python train.py --num_hidden_layers=14 --hidden_size=192 --n_experts=40 --experts_per_token=2 --d_expert=128 --d_shared_expert=128 --hidden_act="squared_relu" --moe_layers=[0, 1, 2, 3, 4, 5, 6, 7, 8, 9, 10, 11, 12, 13] --router_score="softmax" --normalize_top_k=true --routed_scale=1.0 --balance_loss=0.00175 --balance_bias=true --init_std_router=0.0314 --lr_router=0.00156 --num_attention_heads=6 --num_key_value_heads=2 --head_dim=32 --vocab_size=16384 --norm="rmsnorm" --norm_place="pre" --norm_eps=1e-06 --positions="rope" --rope_theta=1700.0 --rope_fraction=1.0 --qk_norm=true --attn_scale=0.378 --tie_word_embeddings=true --parallel_block=true --init="trunc" --init_std_qkv=0.0381 --init_std_o=0.0072 --init_std_up=0.0381 --init_std_down=0.0036 --optimizer="adamw" --learning_rate=0.00288 --lr_mult_qkv=0.4 --lr_mult_o=1.02 --lr_mult_up=0.886 --beta1=0.9 --beta2=0.98 --lr_head=0.00792 --warmup_steps=317 --schedule="wsd" --decay_fraction=0.811 --decay_shape="linear" --final_lr_fraction=0.1 --batch_tokens=65536 --max_seq_len=1024 --doc_mask=true --train_tokens=373000000 --max_steps=5692 --dataset="wikipedia_en"
Below are experts of layer 8 (counted from 0) of a mixture-of-experts language model. Rows are named router (the router's row for the expert), down (a neuron's output weights, with its number) and show model dimensions 0-191. Each number is 128 + 24 x the weight over its row's rms, rounded and kept within 0 to 255.
After each expert's rows: "comes before" lists some tokens at least twice as common just after its tokens as in all text. This comes from a sample of Wikipedia text that the model never trained on. Tokens count by the router's weight.

# expert 7
router [182  82 103 140 128 145 126 111 128 142 141 104 123 145 170 107 109 112 162 124 132 149 147 119 143 138  93 158 132 147 146 124 126 144 145 138 162 152 118 106 140 120 157 136 124 100 120 155 105 119 189 112 116 134 100 114 126 116 133 128 141 121 126 140 176 155 127 140 128 132 123  92  87 103 132  97 147 140 146 139 149  77 110 110 206 106 143  98 142  94 107 158  80 118 143  82 150 152  92 116 149  95 136  99 109 192 103 118 131 143 156 136  94 141 147  99 129  93 104 168 177 156 185 123 137 155 144 116 142 106  96 179 137 130  78 109 115 156 124 149 126 117 159 136 160  97 101 118 150 167 137 119 138 103 121 129 106 116 136 114 136 140 106 134 102  96 139 107 118 166 101 121 113 121 119 127 148 144 114 133 123 147 142 134 153 127 120 143 137 166 161 187]
down0 [130 134 138 139 130 135  97 145 146 131 158 117 124 149 147  74 175 148 119 185 124 124 147 103 118 128  91 118  94 121 103 124 157 103 126 146 148 141 125 101 154 117 108 152 123 158 158 120 157 102 146 117 158 121 116 160  64 156 107 140  96 123 123 154 123 124 119 113 131 149 126 155  98 200 123 133 127  93 140  88 157  95 139 100 129 131 147 128  93 101 118 122 105 110  94  84 148 118 165 112  72  78 128 139 164 151 154 153  90 124 147 135 158 169 116 131 131 111 125  90 112 108 137 151 178 136 110 142 144  89 121 135 124 127 119 122 161 117  90 127 139 131 160 114 128  62 142  86  88 142 142 113 105 119 127  90 123 144 150 103  92 132 135 191 138 101 145 155 123 144 132 133 132 123 113 121 165 107 122 100 143 132 116  80 155 137 145 119 159 105 139 130]
down1 [130 118 127 144 134 169 109 123 129 171 123 119 157 136 114  86 100 108  87 110 173 109 191 138 105 146 170 131 142 157 151 123 131 172 106 110 151 165 143 102 141 112 134 136  68 160 156 112 113 153 120 131 152  99 119 112 155 148  99 147 133 132 115 149 117 179 162 113 158 138 167 122 153 153 138 108 158 143 163  97 139 107 144  87 128 137 164 118 110 142 154  97 140 122 139  93 117 102 176 105 110 132 156 130 126 126 136 145 109 136 159  83 139 150 122 108 104 146  98 122 104 109 138 158 148 155 129 145 166 113 128 108  58 121 105  90 140 159 122 156 118 177 140 124 128 156 128 121 162 149 134 117 114 105 154 150 136 142 135 129 132 135  83 136  99 110 132 171 126 100 138 135  93 125 148 162 137 101 130  83 110 115  89  92 158 100 102 151  96 105 126 118]
down2 [ 94 170  74 167 143 137 105 103 168 150 119 155 131 128 115  94 156 125 105 127  82 110 140 156 144 141 137 114 111  93  95 126 103 139 112 131 158 107 154 134 115 147 135 131 151  93 102 126 146 135 134 130 144 107 134 163 153 168 129  98 152 164 123 146 175 135 139 153  98 109 108  80 108 129  98 148 122 137 128  97 135 150 114 119 134 102 148 114 108 137 184 141 132 121 131 100 121 177 126 106 184  98 121 113 129 165 150 136 152 106 158 138 119 123 116 121 115 168  79 166 129 129 145  78 137 121 103 153  81  86 154 124 148 145 117 140  63  93 116 105 101 108 119 151 139 141 116 142 136  74 128 105 128 128 115 135 118 131 148 133 151 118 135 129 138 154 120 178 127 109 105 124 155 104 106 149 136  86 157  99 123 107  68 118 135 164  92 149 142 111 131 156]
comes before: " |", ",", " (", "'s", "\n", "\""

# expert 34
router [160  63 126  83 143  99  91 149 132 151 153 116 126 156 163  99 159  94 154 162 129 125 172  84 123 160  80 117 104 132 115  95 149 114 138 111 133 177 107 187 154 132  55 125 144  94 150 144  99 112 157 117 113 113 128 128 132 104 130 178 130 121 150 108 133 140 134 109 127 145  96 135 135 134 160 162 128 125 158 117 103 115 158 127 153 123 146 115 119 102 119 118 133 141 107 141 120 108  96 105 154 101 160  94 128 147 133 132 112 159 129 161 152 150 123 112  96 141 143 132 130 125 131  91 153 102  90 126 159 113 108 152 134 129 169 143 168 175 143 128 122 118 161 155 124 121  98 134 153 154  74 128 113 102 112 128 134 106 169 119 127 143 174  92 137 115 159 133 135 140 110 119 114 111 136 136 117 150 115 133 118 124  78 143 146  94  96 128 164  81 120 162]
down0 [133 134 112 114 128 161 146 163 110 153 113 104 157 133 148 129 132 107 128 156 118 126 155  95 116 164  95 168 193 164 154  82 124 134 146 142 141 122 158 135 110 124  97  83 132 123 136 115 109 105 115 133 140  91 127 106 126  98 143 132 107 126 131 150 101  85 129 125 100 140 117 123 162  94 121 114 126 108 109 126 117 105 134 134 114 119 163 122 134 129 103 147 134 133 138 102 115 147 195 134 106 113 119 134 155 128 118  94 126 162 138  63 164 126 172 126 123 140 152 118 122 136 106 156 223  74  98 110 172 134 137 137 107 117 172 166 117 105  99  98  73 121 158 148 119 148 129 108 103 124 164 132 120 127 135 104 161 162 161 145 103  81 155 137 115 138 128 101 154 124 127 144 134 121 122 162 100 109 147 142 121 103 112 131 102 120 131  92  80  93 113 123]
down1 [129  89 104 148 133 126 115 136  87 179 161 154 173 122 100 113 139 173 146 112  81  87 120 182 136 137 133  91  95 157 117 154 152 131 111 143 111 155 111  61 128 152 143 129 154 175 131 172 134 148 133 138 116 136  88 152 137 157 128 125 135 129 139 133 185 156 148 137 160 149 119 103 158 132 118 102 153 117 102 164 134 102 133 128  96 129 146 114 141 162 141 101 129 113 135  99  97 124 145 121 110 161 128 102 133 116 180 160 118 179 146 106 101 129 145 114 152 143 110  96 132 107 148 158 110 127 162 115 142  94 142 111 118 124  86 133  86 131 126 128 137 162 132 137  93 116 107 115  94 141  93 157 112 189 136 110  84 124 127 141 103 174 101 184 130 144  99 135 140 160 133 111 123 120 104 130 136  95 160 116 155 131 132 116 144 155 131 156 109 144 127 126]
down2 [164 142  97 139 118 138 116 130 158  97 146  93 148 116 107 150 143  93 114 130 125 114 148 115  92 132 127 147 169 171  75 120  56 142 113 143 176 135 132 120 104 155 120 122  93 118 118 154 126 154 139 138 115  92  91 140 106 102 106 128 101 125 130 111 122 118  93 125 129 122 141 100 156 134 140 130 137 146 129  95 137  84 154 124 127 159 121 150  97 104 119 142 130  86 114  91 152 143 116 118 134 125  68 103 129 114 182 116 143  69 120 154 141 127 113 126  92 111 154 140 141 149 120 101 123 113 120 116 153 110 139 141 148 113 148 105 122  78 104 164 183 131 148 137 118 134  96 144 169  95 129 163 159 121 142 156 127 134 126 143 150 133 170 137 155 128 131 150 133 130  82 133  99 137 107 134 114 125 115 137 128  76 147 105 104  79  60 153 127 149 176 169]
comes before: ",", " (", "\n", " and", ".", " in"

# expert 8
router [159  87 145 139 125 113 134  95 157 140 104 101  87 147 148 137 147 134 141 161 131 157 154 144 142 123  74 127 133 186 136 130  99 133 128 128 136 129 134  97 128 117 107 129  91 116 106 126 140 134 120 111 125  73 136 198 111 146 103 130 132 119 133 109 102 150 116 117 107  98 140 113 136 146 121 129 108 175 137 128  72  84 170 151 167 177 146 119 140 120  91 104 118 162 113 135 158 123 132 135 132 114 148 136 112 109 112 178 105  82 107 106 157  92 135 133 168 128 165 132  83 147 121 142 149 126 113 109 151 113  97 146 127  95 128 128 128 156 111  84  79 138 116 135 116 115 119 106 139 134 100 124 116 113 113 132 129 122 162 109 150 148  93 117 100  98 178 102 154  96 107  89 181 102 117 112 132 128 117 115  93 134 116 118 120  94 169 152 170  91 132 170]
down0 [125 164 140 134 143 180 110 151 107 106 144 155 108 115 126 167 142 108 125 176 128 109 128  80 106 124 127 108 165 131 145 108 130  78 110 165 131 113 118 133 145 186 125 147 152 151 108 118 133 145 114 161 109 122 135  76 162 128  86  87 163 149  94 144 135 143 101 146 120 137 124 111 119 158  94 182 119 148 132 121 110 152 123 104 156 114 121 134 118 135 103 154 116 167 133 134  92 161 137 122  67 167 126 113 106 118  92 131 160 144 139 103 161  93 126 130 123 105 157 125 125 160 114 100 138 140 116 124 163 159 127 120 107  87 141 128 127 128 126 148 123 130 155 153 105 127 112 138  90 165 168 111 105 107 131 145 119 144 109 120 121 125 148  90 120 164 100 141 138 192 144 100 148 161 119 140 190 106 160  89 102 179 119 104 108  96 153 103 114 145 128 123]
down1 [ 74 140 127  60 146 159 138 126 120 149 147 154 123 103 144 130  92 134 125 140 126 138 133 158  95 149 119 131 115 102 104  78  97 111 162  83 143 116 134  88 172 119 148 138 162 110 149 126 132 116 135 148 154 149 141 115 153 101 118  99 135 139 133  66 118 121 104  71 105 121 104  88 141 125 151 133 141 135 146 122 129 118 158 110 149 135 100 121 133 149 137 133 126 127 146 149  92 134 111  75 157  85  96 152 134 122 137 130 137 126 118 133 117 135 140 109 120  96 125 158 132 137 112 174 128 103 121 111 124  83 126 142  92 124 105 117 151 131 116 205  96 138  89  90  86 128 162 185  87 149 132 144 107 175 143 128 133 171 186 104 125 110 107 141 147 115 131 159 164  96 137 121 140 153 129 108  91 128 125 138 135 167 103 116 135 144 111 135  97 132 121  98]
down2 [ 94 135 125  98 153 140 137  83 122 150 160  83 133 129 115 133 141 136  86 132 130  89 146 147 150 140  75  71 154 137 103 104 124 156  86 128 135 127  83 139  96 133  76 110 116 112 157 109 139 121 128 129 152 116 122 133 118 120 104 127 157 148 127 146  87 120  90 121 117 153 138 127 139 129 131 142 124 113 101 134 127 142 127 122 137 112 115 118 158  80 133 141  91 129 100 110 102 127 111 118  98 119 124  89 134 133 165 118 155 115 106 148 131 126 171  98 159 144 124 165 160 151 128 127 125 143  81 101 140 157 102 119 186 141 148 126 146 171 108 104 146 123 126 137 122 139 143 140 111 115 137 117 139 102 209 126  97 114  92 143 193  88 126 127 125 100 155  97 163 114 164 132 102 170 114 152  78 103 136 123 108 145 150 145  73  80 113 118 107 132 111 150]
comes before: " of", ",", ".", " in", " and", ".\n\n"

# expert 31
router [138  80 113 101 126 138 144 163 143 115 146 131 162 138 122  92 159 158 122 150  89 187 111 121 118 133 104 124 106 117 114 134 138 164 107 109 129 121 127 102 159 139  92 119 180 107 146 123 143 125 168 128 177 132 151 112 115 148 160 190 129 121 182 156  89  89 154 104 138  96 115 124 132 106 141 123 150 123 121 141  92  98 122 105 145 122 111 116 125 166 160 104 117 142 131 120  95  98 121 140 125 105 146 108 147 130 140 142  87 136 137 149 130 142 132 161 102 150 154 108 136 139 147  99 147  93  93 155 151 167 136 130  97 110 140 166 130 172  69 104 146 144 105 126 163 112 120 132 140 135 159 131 133  75 100 108 130  94 164 113 130 117 132 104 145 133 134 101 106 116  88 123 128 190 123 146 127 153  85 131 134 112 116 136  82 100  98 175 150 115 149  92]
down0 [108  69 120 162 108 122 152 130 109 142 126 120  68 124 145 146  86 163 142 110 141 129 137 200 147 140 148 153 131  92 160 102  80 156 144 112 161 125 115 154 135 124 128 102 112 130 126 148  95 130  98 115  88 103 105 106 138 124 149 148 128  96 127  98 132 121 120 128  97 152 147 162 129 138 145  98 128 105 110 127 147  87 124 165 152 125  82 140 135 132 120  96  93 145 113 112 126 104 111 134 120 159 131 110 116  71 141 117 146 117 127 144 129 106 116 126 133  84 121 101 156 146 109  85 135 188 105 102 179 126 102 184 164  95 154 126 124 125  77 105 131 178  93 123 154 157 131 124 134 110 124 112 115 137  93  96 143 134 151 149  88 144 121 121 116 166 104 155 156 147 148 129 121 138 159 130 129 138 104 126 152 120 102 123 116 165 172 112 132  95 157 155]
down1 [ 95 129 132  96 118 105 111 116 108 134 121 118 171 132 109 118 134 125 161 153 137 104 169 128 118 126  95 145  96 127 122 148 122 180 169 149 154  97 139  76 126 115 136 144 108 129 120 108 134  91 101 142 117 118 128 142 141 108 135 120  97 109 112 129 143 158 113 139 107 137  87 127  89 138 156 160 144 131 115 137  98 107 146 189 109 112 158 146 110 124 134 112 134 114 157 109 159 113 134 114 119 109 118 158 159 138 185 188  97  84  60 148 128 145 143 124 135 109 140 140 140 143 142 177 122 107  94 127 171 163 131 134 138 115 100 133  96 156 134 123 135 162 169 103 117 123 165  68 104 144  80 102 164 128 126 123 113 164  91  89 120 100 135 103 140 140 145 122 109 149  94 124 154  92 118 150 163 114  73 155 141 131  91 104 103 128 126 147 154 105 124 135]
down2 [152 162 153 132 151 102 140  92 122 116 110 123 111 141 164 110 113 131 162 146 154 107 132 138 120 144 144 123  85 171 117 153 133 139 111 132 108 123 136 136 160 101 139 154 165  86 153 143 166 131 125 139 106  99 117 144 139 125 127 130 141 171 130 168  81 152  89 155 137 150 148 141 132 138 130 142 104 106  80 121 157 155 119  66 115 121 127 148 117 122 148 145 123 109 166 129 100 110  83 146 181 134 114  70  81 119 125 161 140 155 148 101 133  86 157  96 113 168  89 132 113 131 155 120  82 156 126  84 148 149 133 154 109 134 109 122 129 121 132 129 150 105 146 131  51  86 114 104 133 172 120 106 131 119 136  94 109 131 143 140  97 143  79 104 146 155 129 139 132 124 130 102 166 112 135 135 122 150 100 105 100 158 183 119 117 141 119 138 170 118 125 126]
comes before: "\n", ",", " of", " (", " in", " and"

# expert 25
router [117 140 131 132 129 162 164 139 107 162 126 168 147 124 142 141 148 170 108 164 148 127 110 133 111 102 145 139  76 149 118 160  76 139 134  95  97 126 108 124 142 131 155 140 131  91 121 123 111  86 150 108 167 130  74 123 135 136 102  96 155  91 105 146 132 146 104 141 160 150 138 142 123  88 144 142 133 111 142 111 132 107 145 145 163 123 172 112 100 127 153 117  99 124 150 121 142 145 123 143 152 111 103 130 160  92  98 120 120 118  88  94 111 128 115 166 146 116 140 155 116 140 130  98 106 106 135  99 170 139 155 131 144  96 112 158 118 109  89 118 111 127 167 151  80  87 127 154 120  83 144 181 111 187 117 145 122 104  99 121 102 116  94 112  99 107 139  97 141  98 106 188 140 123 135 154 131 150 168 129 150 135 170 161 110  88 140 126  81 116 133 137]
down0 [137 139  97 116  97 164 139 132 124 147 131  84 166 161 138 142 173  86 104 127 100 170 145 109 164 111  98 158 146 130 148 103 110 105 127 119 156 115 139 164 112 120  80 131  98 119 134 135 142 149  79 149 101 103 113 142 137 134 142 149 133  88 144 137 137 164 120 129 128 134 164  74 154 103 169 135 145 145 161 145 170 188 104 148  80 135 162 101 127 148 127 152 163 106 132  68 146 154 171 137 145 134 100 154 158 103 102  96 146 116 160 128 157 135 142  96 115 119 144  96 130 131 126 145 128 131 151 118 184 148 139 106 156 131 124 106 124  99 168 127 107 127 154 103 151 139 142 160 120  82 133 134 122 106 105 133 120 117 121 150 130  99 128 117 152 151 128 135 141 145 142 158 131 157 120  97 109  66 138 102  67 138 132 152 120 131 151 117  98 119 107 126]
down1 [ 98 124 160 132 117 136 114 127 128 144 102 111 144 108  95  92 126 138 114 107 161 121 124 113 159 169  96 132 114 124 150 171 144 115 104 162 146 163 159 134 135 125 137 155 114 141 146 107 149 194 166 133 154 202 122 124 126 138  94 117 141 186 127 131  90 138  72 141 149 142  97 164 126 133  94 117 138 143 138 112 106 101 119 105 127 145 127 112 131 132 148 138 108 180 152 129 169  98 142 135 144 122 109  96 147 126 110 159 172  93 110 167 126 117 149 144 148 103 183 128 128 137 110 146 157 159 143 123  90 130  78 111 166 138 149 164  85 139 120 112 152 133 131 134 110 115 114 129 153 123 160 104 135 123 165 128 156 116 137 173  86 177 138 149 160 143 140 126 127 139 104  61  91  92 132 164 134 117 138 140 127 141 161 128 103 128 125 151 132 154 126 121]
down2 [111 119 140 141 167 120 109 157  95 116 128 168 107 126  43 140 144 122  95  90 162 122 145 153 109 145 152 138 106 138 160 148  92 145 123 106 120 136 121 113 111 109 131 152 143 111  86 126 149 146 124  87 119  99 132 138 113  94  95 143 155 165 139 119 123 162 142 120  97 145 150 108 102  91 109 152 119 125 106 110 158 131 132 132 129 164 147 136 111 103 152 152 104 125 100 122 101 114 140 132 125  91  86 126 129 129 133 111 103 129 171  67 130 143 107 101 129 140 140 118  98 118 114 157 133 114 116 122 108 115  93  75  81 116 117 121 139  41 119 125  89 122 146 140 132 132 134 117  67 187 158 158 114  93 174 123 142 148 116 132 189 133 135 170 117 118 109 115 133 138 140 141 138 104 129 106 117  98 111 120  88 122 114 130 172 113 127 138 136 154 124 100]
comes before: " ", " —", " \"", " −", " +", " ."

# expert 27
router [157 111 136 145 156 150 141 137 111 104 161 117 140 145 152  91 160 108 118 150 108 165 170 135 108 144 129 126 120 109 146 157 111 151  77  84 164 151 197 121 139 123 114  75 156  86 120 116 129 136  93 137 135  96 143 101 147 112 187 162 100 103 130  92 103  87  97 123 145 142 135 160 115 167 146 145 124 106 113  91 107 138 169 128 169 137 136 100 135 179 125 133 117 132 144  98 141 116 131 106 143 116 134 125 109 125 141 133 134 137 134 161 166 125 126  96 104 141 148 163 125 147 120 125 109 140 109 167 140  88  81 181 128 154 135 109 137 141  87  97 107 126  98 132 136 110 140 146 135 104 107 131 126  99 122 108 116 155 117 150 122 143 139 104 167 118  99 134 111 151 149  59 110 153 143 129 123 171  85 146 131 147  95 111 120 123 109  91 125 121 100 165]
down0 [107 125  98 131 123 154 138 149 122 123 129  80 153 179 106 130 172 132 117 116 150 122 124 136 137 157 140 144 105  96 139 123 121 136 146 140  73 165 128 123 109 143 145 116 137 146  98 120 118 145 143 109  82 143 112 119 134 135 120  83 104 171  97 149 106  98 104 112 153 140 105 155 137 150 150 155 132  82 136 137 121 153 116 148  92 152 131 126 116 107  94 143 130 147 130  87 147 141 157 114 179 154 144 119  96 134 154 162 145 118 177 135 114  88 125 147 134 170 135 127 152 128 119 147  89 158 107 136 127 102 152 147 130 104 137 153 102 159 183 172 166 128 151 104 120 150 124 105 146 138 106 136 154 120  91 132 125  98 126 107 107  86  68 157 138 130 122 157 103 160 110 132 111 108 151 135  80  57  84 145 110  81 136 131 128 160 130 132 100 163 121 157]
down1 [104 187 112 123  93 148 150 118 138 135 140 132 143 135  87 141 127 123 148 140 140 129 129 100 114 135  96  86 126  76  95 121 119 123 107 122 107 155 121 135 117  92 129 176 156 163 115 165 111 169 114 162 123 105 120 147 126 116 137 119 144 139 126 123 136 111 127 139 100 154 166 156 151 104 159 169 114 153 143 131 100 150 142  78 104 136 158 106 115 131 131 161 127 137 123 102 137 111 121 112 111 169 106 161 140 111 110 162 116 147 162 128  93 130 158 122 184 139 122 135 142 135 168 118 164 120 146 101  90  93 116 138 158 137 150  87 132 143 168 179 141 111 145  94 149 109 113  91 139 104  74 117 159 126 133 120 102 138 130 138  75 124 129 144 117 123 143 140 100 146 114 165  85 136 139 108  95 101 164  84  79 140 100 154 111 181 130 114 120  74 136 138]
down2 [134  83 129 126  96 124 122 135  98 118 111 140  90 147  76 168 156 158 177 154 103 147 106 138 130 140 131 140 117 122 152  89 111 129 129 117 143 117 111 176  80 132  96  96 113 140 165 169 134 145 158 121 127 147 111 128 168 121 124 150 137 134 140 180 133  77 101 100 126 152 104  83 105 107 162 148 134  98 183 129 108 145 110 102 120 122  92 184 109 142 118 129 149 163 124 100 154 161 150 130 158 122 142 109 129 107  97 118 129  95 104 107 115 134 130 171 158 113 139 128 129 142 140 121 129 159 117 115 136 129 132 109  95 145 175 115 137 143 135 128 132 105 179 114 122 138 140 159  99 158 124 108  78 107 172 132  95 127 132 168 105  99 154 109 167 115 116 103 136 120 107 126  99 111 153 160 128 124 168 127 105 126 149 112 173 134 133 174 146 120  79 148]
comes before: " |", " (", ",", "\n", "|", " and"

# expert 33
router [123 160 106 116 120 108 144 149 111 166 123 153 151  86 109 126 101  89  76 118 129  98 131 126 121 131 108 163 170 149 119 108 173 115 129 111 117  85 137 125 146 127 122 134 154  81 154  94 162  93 126 158 162 148 148 105 162 138 119 126 153 115 148 112 163 112 125 168 118 155 172 103 114 111 136 128 105 102 127 113 151 137 139 145 134 111 119 123 125 116 144 116 115  96 122 116 105  77 106 177 125 102 111 115  62 127 119 140  86 137 135 127  98 160 136 122  79 124 136 158 121  99 134 136 142  93 112 115 118 123 159 123  88 155 144 120 123 144 169 126 113 116 105  70 141 153 133  94  92 143 143 100 138 129 175 127 112 154 127 121 158 128 163 190 144 130 136 149  97 153 134 105 155 129 141 144 119 106 143 146  94 132 164 136 156 177  97 172 107 109 165 162]
down0 [ 73 116 113 128 150 137 115 133 114 106 130 110 130  77 152 156 150 141 169 138 154 144 169 134 140 109 145 145 173  89 101 101  98 173 108 100  87 114  84 127  96 113 144 116 151 145 123 142  98 157 157 134 113 162 126 108 130  86 151 100 151 105 125 100 124 149 138 133 154 154 114 150 162 166 113 147 134 124 101 150  95 146 102 154 112 135 125 148 104 116 131  92 126 152 133 157 105 161  71 160 151 112 110 127 137 136 126  85 162 120 145 124 158 103 163 131 155 159 141 102  86 127 143 115 134 139 105  82 117 101 137  81 125 139 127 107 135 137 105  93 120 106 111  88 172 122 156  99 130 106 117 112 134 191 112 168 123  92 131 121  99 105 130 179 139 101 136 102 133 125 121 116 132 107 145 127 125 141 135 116  84 166 164 134 118 164 151 172 125 131 132 144]
down1 [129 139 138 143 157 123 134 139  97 137  96 122 105 146 107 110 113 143 128 136 132 104 112 139 152 171 101 110 186  81 129 119 156 146 131 112 121 109  88 106 116 100 153 108 133 179 128 131 124 120  74 131 144 131  84  52 126 120 112 137 155 104 140 124 164 110 141 144 111 158 102 175 204 129 115 128 126 101 104 160  84 129 187 139 139 152 158 118 135 136  91 139 135 171 163 162 108  99 162 107 137 120  96  93  97 158 130 134 125 109 124 176  98 116 117 124 121 128  85 114 131 133 119 129 138 136 110 123 109 120  91 124 124 152 159 134  94 119  89 125 117 104 148 109  80 127 128 122 115 122 107 139 122 116 126 113 109 135 153 149 101 112 142 139 104 150 134  97 179 138 128 130 158 135  81 129 138  89 140  71  96 124 117 173 137 143 154 139 110 130 130 153]
down2 [119  91 123 129 138 114 110  56 119 178 119  97 125 174 137 154 156 158 153 130 117 113 119  89 129 138 118 107 121 152 123  99 103 122 121 129 149 181 116 170 162 121 139 163  95 102 119  78  86 116 157 124 125 167 107  96 129 113 126 125 107 116 126 133 107 137 124  71 102 123 106 137 118 139 140 121 113 122  86 122 158 153  78 143 122 129 107  87 174 133 107 151 110 131 144 116  97 140 144 122 162 160  82 136 135 137 192 106 142 143 143 190 132 120 135 136 145 119 146 139  91 101 140 132 125 148 170 155  96 126 104 108 113 104 144 130 158 126 110 109 130 145 129 118 115 123 119 141 110 116 147 104 156 127 133 132 150 157 141  85 114 143  83 129 150 148 109 105 138  77  98 158 118 115 127  92 112 146 136 121 148  92 127 101  87 120 164 155 152 129 122 184]
comes before: "-", ":", "=", "|", " •", " Country"

# expert 30
router [128 137 136 158 144 131 104 152 116 116 152 139 100 113 116 107 146 107 142 150 110 119  94  99 136 141 103 140  97 120 128 103 121 123 166 125  97 111 132 102  93 113 114 137 177 112  85 144 126 101 149 109 141 134 113  84 125 147 176 104 173 105 131 135 106 133 109 101 139 111 159 150 143 116 169 160 119 113 129 157 138 160 156 112 164 118 155 121 135 140 122 130  86 114 113  92  59  95 130  79 146 129 136 157 133 149  98 156 124 125 104 154 161 135 127 168 137 150 136  89 106 155 154 160 119 129 117 110 108 130 160 180 180 133 142 118 131 139 153 135 150 109 114 174 183  92  89 138 110 135 121 147 113 160 170  94 148 128 142 165 117 118 146  92 163 159 147 150 135 146 145  89  82 109 110 122 132 112 152 121 129 118 131 139 104 115  86 133  78  91 114 158]
down0 [ 93 161 157 166 114 150 142 137 155 114 160 130 157 137 145 159 140 138 151 133 138 111 148 147 145  89 120 127 108 150 119 110 140 150 147  89 126 100 143 185 141 149 146  96 121 134 152  51 163 135 179 145 102 199 130 149 165 138 118  95 141 112 115 116 125  94 105 124 119 137 141 113 188 127 128 144 129 113 136 119 137  96 110 154 114 121 152 109 123 108 135 142 124 119 139 134 115 162  74 135 109 147 149 133  95 137 159 136 169 105 125 123 121 129 145 113 141 106 134 113 123 102 131  89 153 108 107 108 122 128 129 121 122  80 143 158 101 150 133  85 127 118 194  85 156 140 114 118 116 114 132 117 103  94 132 146 177 122 109 100 145 106 126 160 121 124 144 125 122 153 160 141 126 116 108 162  94 184 173 137  82 154 109 137 170 132 132  97 113 161 133 156]
down1 [104 117  64  94 133 132 121 148 129 145 130 135 159 121 102 126  83 123 154 114 158 181 132 140 113 154 104 129  98 167 133 146 125 121 112 131 130 162 148 138 146 156 134 155 116 149 172 144 158 131 106 113 131 129 148 136 112 131 128 137 164 148 160 127 119 151 122 115 138 128 160 117 125 124  88 105 103  79 144 130 140 144 107 133 114 146  98 117  64 126 117 175 143 121 100 179 124 150 125 139 122 114 166 132  53 108 134 102 138 134 186  93 112 138 156 127 132 124 115 128 101 135 117 128 105 152 120 104 100 124  96 132 144  88 121 124 100 136 113 166 174  74 156 135 106 172 130 117 113 102 139 173  89 130 107 128 137 107 134 140 124 134  99  99 136 165 168 134 123 102  58 135 192 141 164 137 137 127 152 105  97 143 120 151 135 148 114 115 134 104 125 103]
down2 [113 110 136 118 103 170  85 145 161 124 127  80 111 115 140  78  93 102 135 159 129 128 129 117 139 138 106 141 134 136 119 165 123 129 167 138 140 142 154 170 126 133 160 115 124 103 145 149 122 140 127 112 131 152 152 103 158 109 134  77 154 105  95 171 139 122 146 110 141  98 137 114 121 140 105 145 126 131 121 132 150 163 120 160 138 111  48 122 124 115 148 113 128  99 162 140 159 126 122 117 131 147  74 123 111  95 132  92 161 100  34 107 108 144 161 145 151 119 117 139  89 123 152 126 119 106 140 117 162 135 116 134 150 123 137 161  77 145 165 160  89 149 129  98 126 135 135 109 125  95 132 102  93  98  90 142  83 120 130  95  97 117 114  71 113 139 119 140 108 145 147 141 118 136 123 116 161 104 181 157 141 132 110 113 115 139 164 102 127 142 125 156]
comes before: " ", " the", " New", " United", " September", " January"